Weights of a small mixture-of-experts language model, trained from scratch on English Wikipedia: 4 picks a token.
Below are experts of layer 7 (counted from 0) of a mixture-of-experts language model. Rows are named router (the router's row for the expert), up (a neuron's input weights, with its number) and show model dimensions 0-255. Each number is 200 + 30 x the weight over its row's rms, rounded and kept within 0 to 999.
After each expert's rows: a language model's description of what the expert responds to. This comes from a sample of Wikipedia text that the model never trained on.

# expert 18
router,248,259,207,226,220,155,144,181,240,145,163,197,229,182,212,181,162,148,170,177,186,194,200,215,164,195,183,248,224,166,278,187,210,187,134,234,232,236,213,206,215,226,223,170,209,231,222,178,220,201,216,162,139,217,167,221,223,202,177,150,212,211,218,220,170,253,227,254,264,199,190,252,177,199,218,170,196,229,161,215,247,164,221,184,158,186,176,212,171,194,223,182,256,168,225,211,156,177,158,242,158,214,231,181,160,249,170,171,168,220,195,197,206,198,233,182,181,166,239,233,171,192,228,247,209,180,184,188,234,208,269,193,174,192,202,225,181,209,224,164,196,234,189,212,193,241,208,191,235,242,151,162,213,217,196,230,197,152,153,184,137,201,240,235,244,186,196,187,214,208,225,229,199,132,188,162,220,211,157,186,198,199,201,192,213,156,239,226,207,167,178,186,180,191,178,180,164,189,190,222,157,167,223,186,252,176,182,240,248,228,174,179,198,225,198,239,207,234,187,159,228,235,210,215,152,196,195,224,131,173,229,224,188,233,153,219,200,173,254,185,238,161,198,188,248,225,221,149,234,245,197,188,206,152,226,201
up1,180,221,124,119,163,222,213,235,178,203,253,176,186,175,204,167,172,239,157,175,165,177,203,239,239,171,165,191,244,209,228,206,177,195,220,155,215,202,232,184,144,210,189,213,199,225,162,235,258,107,178,247,173,183,205,215,224,201,195,202,177,212,158,212,208,194,278,200,173,212,216,175,228,233,209,190,129,222,199,199,154,188,193,204,225,258,216,185,155,202,192,214,176,198,205,195,254,217,183,204,204,162,251,122,200,229,200,225,238,194,235,145,204,170,220,221,206,214,201,162,200,227,219,205,198,233,173,191,213,189,204,227,203,170,188,224,217,133,155,241,202,159,197,205,229,233,189,189,193,190,209,187,214,210,208,182,206,234,189,196,190,141,210,194,234,246,128,206,159,210,186,185,236,227,174,171,186,148,156,209,242,175,199,174,192,218,193,178,279,171,186,230,197,206,199,265,220,198,223,239,230,222,215,211,197,189,170,170,196,243,219,195,239,169,247,124,151,216,213,180,179,181,178,189,196,187,272,161,192,161,196,197,276,191,217,222,203,181,219,230,140,163,193,213,179,199,246,246,226,213,165,177,226,208,192,178
Pipe characters separating cells in sports results, election and review tables, often after a team or place name.

# expert 44
router,158,230,227,207,213,184,149,196,204,190,214,230,176,210,197,170,207,166,209,195,170,220,206,188,140,206,185,229,174,191,198,224,197,164,152,162,195,175,166,192,196,207,212,204,233,166,187,233,181,189,201,168,144,200,186,185,173,238,206,213,189,141,225,205,194,208,182,298,244,201,252,261,223,225,200,220,216,214,200,182,203,295,199,166,173,215,196,215,197,223,196,146,215,218,164,126,223,246,183,186,184,176,173,174,179,268,197,246,126,161,194,208,158,250,206,203,204,238,217,209,229,239,213,221,223,177,165,199,241,226,201,197,177,216,211,217,200,222,185,209,198,266,270,230,174,221,213,259,239,176,145,185,202,171,245,219,221,157,156,198,224,184,240,233,211,255,174,220,132,191,218,226,209,178,166,181,199,204,155,188,209,207,235,225,205,193,193,263,238,189,157,168,243,188,143,221,239,216,248,210,208,244,242,184,190,173,198,225,213,187,210,201,193,191,216,199,166,174,212,227,141,189,148,241,255,227,220,198,226,209,223,203,195,180,154,243,247,174,194,192,207,163,160,236,181,174,175,176,229,179,159,157,194,152,244,219
up0,220,159,200,224,202,178,184,179,233,185,196,187,221,189,206,214,144,182,190,238,183,183,222,207,212,173,181,214,226,237,211,175,214,244,167,170,201,179,211,150,199,143,211,188,174,207,183,205,197,182,195,217,233,245,183,176,186,210,201,231,220,166,193,216,218,209,127,194,262,196,211,202,212,210,184,208,168,213,251,174,212,249,247,268,194,198,138,216,214,254,198,195,212,204,274,254,213,168,199,235,195,259,241,189,196,225,195,170,246,184,190,268,233,168,206,165,172,207,198,177,194,171,207,166,203,263,180,210,242,191,191,200,166,266,228,155,232,186,202,178,188,168,231,179,188,219,156,234,213,263,193,221,204,174,210,177,160,198,195,197,169,204,177,236,179,174,233,164,234,234,154,212,164,192,176,169,202,168,218,212,227,169,195,189,213,197,244,192,187,201,200,195,212,212,240,211,163,230,142,227,184,209,245,233,210,242,212,200,246,206,210,177,230,120,213,112,179,268,121,215,184,181,208,161,124,152,196,202,183,158,170,239,203,219,189,195,210,165,203,207,149,187,189,238,128,199,180,155,201,226,190,245,177,245,183,136
The | separators in sports schedules and statistics tables, especially line-final ones after a venue or score, plus some verbs like contain.

# expert 9
router,192,214,175,141,246,131,245,190,202,227,240,186,199,142,229,170,146,228,220,178,182,251,187,199,255,250,180,194,198,170,221,135,172,212,226,174,231,207,209,175,222,200,192,235,195,171,188,269,209,176,188,162,179,147,228,219,243,175,156,154,234,248,215,240,197,143,206,195,218,174,239,177,170,237,163,160,202,157,154,182,196,238,155,148,193,222,186,158,211,211,236,234,198,233,184,138,220,242,191,196,244,190,190,171,141,280,168,255,175,220,248,196,166,198,189,201,241,169,229,162,200,224,186,203,214,185,208,273,212,209,190,196,176,152,257,187,212,216,202,202,219,233,208,175,219,228,205,200,178,236,202,154,199,190,226,208,229,158,210,202,207,223,222,196,182,207,220,170,225,177,255,200,175,217,226,228,186,230,165,218,179,241,184,250,237,231,210,213,191,139,170,198,133,178,180,219,202,198,213,201,170,181,223,158,170,208,245,178,183,250,172,203,188,174,210,199,235,201,236,161,231,169,200,185,197,167,188,180,168,149,210,186,214,174,161,207,150,252,248,191,165,197,223,181,196,162,199,227,209,184,216,140,208,159,211,230
up1,223,230,176,135,164,226,185,140,236,210,173,221,196,213,206,211,170,219,209,221,208,141,180,203,172,166,197,196,224,176,211,185,207,140,163,173,154,256,239,169,134,173,217,189,162,205,215,209,202,185,210,187,216,227,182,193,211,208,208,233,187,215,178,202,236,166,136,187,213,200,183,228,251,233,197,184,217,158,227,183,237,235,193,267,185,247,210,212,188,212,162,171,183,224,186,235,197,181,165,210,194,210,240,221,218,141,163,186,221,204,179,159,213,252,204,235,191,196,214,150,165,224,236,147,186,234,217,160,199,187,233,185,190,233,208,237,197,183,225,210,206,189,209,228,248,222,147,252,228,204,230,223,190,194,152,200,194,194,213,231,181,187,186,218,208,245,263,208,172,256,157,234,233,141,157,178,249,178,204,150,189,164,156,227,218,164,213,226,200,238,246,178,186,219,198,156,154,253,185,194,186,178,229,194,264,223,221,188,249,174,181,232,137,185,155,244,151,136,167,209,162,205,225,219,186,188,146,218,210,184,201,191,160,208,228,185,263,228,221,220,186,190,208,225,209,216,217,174,244,164,280,236,233,218,175,157
LaTeX symbols in formulas such as backslash, braces, dollar signs, equals, and pipe separators between cells in sports or election tables.

# expert 32
router,232,227,195,185,193,194,191,173,190,204,234,188,196,229,238,188,232,259,176,219,170,165,174,185,169,235,189,214,194,239,199,165,180,217,232,206,184,190,206,197,197,195,193,204,190,181,242,193,226,235,197,217,201,203,171,201,168,161,174,260,157,209,154,178,209,233,172,194,217,255,156,219,245,142,216,228,227,216,154,199,228,200,259,206,183,241,247,197,168,245,181,206,256,150,269,193,229,235,199,235,242,202,168,224,176,257,194,204,140,231,167,168,254,160,191,163,188,246,203,231,258,163,209,214,191,200,259,225,226,156,209,182,209,192,229,150,222,228,199,220,200,122,161,261,238,202,208,210,203,198,163,184,184,210,171,173,177,188,281,195,151,192,170,219,178,183,192,234,174,206,190,192,190,183,144,229,271,241,153,203,251,197,233,207,244,216,217,215,196,196,168,165,173,196,185,180,173,226,195,195,136,182,208,178,192,231,240,216,224,169,149,197,179,231,297,198,221,191,196,202,163,222,164,216,170,194,184,201,192,238,190,209,180,143,210,184,179,200,198,139,143,161,208,244,202,205,160,199,231,159,233,238,209,198,223,191
up1,206,216,199,216,172,185,204,241,258,151,205,195,228,184,171,200,164,190,175,258,215,219,200,206,184,219,196,220,210,206,145,204,164,215,212,207,234,182,210,196,192,193,184,162,159,219,191,162,248,210,191,233,194,216,206,239,176,197,209,217,247,124,125,209,176,230,216,251,184,247,229,140,177,183,192,203,202,158,214,172,204,179,196,165,175,199,203,228,199,223,192,196,189,148,186,182,206,238,203,164,199,254,147,156,225,201,196,201,193,225,209,171,206,233,256,158,202,173,214,195,196,153,190,227,151,242,222,220,185,234,193,210,196,196,183,172,176,150,218,174,149,214,274,265,177,195,227,203,171,196,215,227,165,207,204,220,276,167,222,196,240,194,259,165,212,190,207,228,151,246,241,184,209,180,230,237,202,154,187,203,174,225,217,207,171,217,145,171,166,224,210,209,266,206,159,189,222,170,178,187,174,276,203,193,193,227,227,194,197,173,246,193,213,192,200,228,216,205,161,176,153,219,191,182,263,218,161,152,111,188,182,210,180,200,163,155,195,234,155,224,215,202,197,214,218,252,270,205,261,171,182,116,175,229,210,215
Middle syllables of long Latinate words such as individual, retractable, establishment, exhibition (indivi-d-ual, in-di-vidual, retra-ct-able).

# expert 61
router,173,171,159,177,196,184,178,152,183,204,209,255,207,196,214,169,154,155,199,239,153,204,243,222,239,201,210,184,222,202,194,164,183,144,142,171,214,170,181,202,221,240,221,247,181,181,170,222,177,164,220,163,187,195,171,222,160,233,182,220,190,205,197,160,192,190,183,199,219,185,242,180,187,181,206,218,223,175,199,237,150,223,163,161,203,196,153,153,235,228,139,207,204,207,114,226,133,182,218,152,219,200,148,217,188,161,191,255,185,182,170,134,215,167,135,216,225,195,214,182,209,199,178,188,223,231,200,181,240,230,233,251,206,215,250,202,177,222,234,194,212,185,237,218,188,165,193,212,205,205,222,228,197,212,225,266,238,204,220,245,265,192,165,225,190,167,249,196,221,158,225,167,181,223,245,210,209,244,180,215,159,222,252,202,208,199,212,165,232,196,197,180,232,184,195,199,164,203,236,189,201,144,259,190,234,171,247,186,243,145,213,243,201,189,209,174,195,248,168,179,255,208,202,215,248,171,188,113,227,211,201,239,194,271,160,224,250,197,213,200,156,222,219,181,192,233,185,170,242,236,211,238,220,230,213,206
up0,133,222,179,238,180,164,212,195,205,170,217,191,245,172,198,122,212,244,218,164,221,264,167,207,182,153,214,219,259,241,254,186,202,175,208,218,242,211,234,186,123,160,197,168,177,223,178,226,218,212,189,189,260,204,253,200,256,194,208,251,219,217,197,185,204,200,176,211,114,173,174,201,155,177,159,173,202,260,140,197,212,193,213,210,172,198,213,193,212,186,270,155,200,171,194,194,218,191,175,234,204,192,194,165,233,218,176,185,219,231,288,185,166,205,202,235,196,163,191,199,220,215,232,202,206,240,169,243,183,195,193,185,177,239,190,202,252,205,174,196,216,184,145,146,169,189,180,229,206,207,220,175,195,219,151,174,235,166,210,176,167,167,240,198,228,210,194,196,200,173,207,159,211,197,189,210,192,203,170,160,251,161,255,216,254,206,208,206,190,213,173,181,178,220,233,191,223,169,177,246,233,199,234,205,201,223,188,177,211,254,198,126,202,156,234,126,224,244,224,185,193,179,191,181,153,137,237,212,200,121,217,183,195,245,173,189,181,205,204,197,215,232,190,225,238,248,203,236,243,169,215,163,201,209,219,184
Pipe characters opening table rows or headers after a line break, especially in results and award tables, plus some semicolons and medal.

# expert 25
router,178,149,202,198,178,130,183,165,164,210,171,253,189,247,194,238,234,204,183,224,209,206,158,174,176,237,232,193,177,154,181,230,142,187,210,185,211,161,225,194,215,224,284,193,213,228,223,188,214,212,198,155,221,245,178,217,198,193,129,232,195,223,173,227,163,243,167,214,252,239,229,227,217,194,225,218,228,206,175,221,208,178,221,193,151,180,215,245,179,182,276,223,201,217,238,192,227,214,176,186,238,172,196,174,210,166,209,118,217,198,182,167,237,159,205,229,228,136,168,222,207,192,175,189,201,234,249,218,208,177,158,211,189,237,208,194,198,202,172,224,218,137,130,234,241,205,137,222,209,171,208,197,180,226,248,179,185,199,212,156,192,124,215,166,198,192,205,247,178,205,229,181,201,229,165,151,205,217,147,168,252,223,219,221,204,264,183,159,195,201,209,143,206,212,178,243,172,218,176,180,201,158,171,189,217,171,197,196,250,242,160,272,197,212,198,210,244,219,203,230,127,219,202,219,239,193,227,209,214,236,166,195,182,204,192,272,199,241,208,198,187,171,218,156,141,180,222,191,196,203,208,185,200,211,168,194
up3,213,207,243,273,198,212,244,193,162,159,164,210,277,214,178,171,199,150,250,184,194,215,260,206,198,184,201,123,211,221,213,175,154,178,202,241,188,215,156,166,201,201,208,189,195,237,213,191,198,186,220,245,182,180,237,138,205,187,187,191,222,228,152,183,154,189,225,129,158,216,199,228,195,180,169,157,205,191,199,196,228,181,155,184,190,209,174,198,174,185,217,182,209,183,201,204,157,179,194,208,188,126,234,197,180,254,216,209,218,170,166,178,187,203,208,212,184,250,224,196,222,228,182,215,225,221,178,192,187,247,205,237,203,261,181,153,197,259,224,255,162,215,210,193,210,201,162,190,213,193,189,225,219,227,215,233,214,233,161,239,213,196,179,210,196,159,167,212,167,215,225,178,162,203,149,242,165,157,171,175,219,189,247,235,216,155,122,237,218,186,252,195,217,216,249,139,191,160,172,229,199,139,277,182,162,178,149,188,207,195,167,214,224,229,239,199,237,196,231,199,195,236,167,123,177,196,216,213,198,150,208,206,161,228,277,199,263,196,181,239,179,224,177,206,216,175,240,201,224,166,215,214,178,193,215,225
Verb stems or inner pieces completed by -ed, -ing, -ated, often after was or be, such as considered, installed, discovered.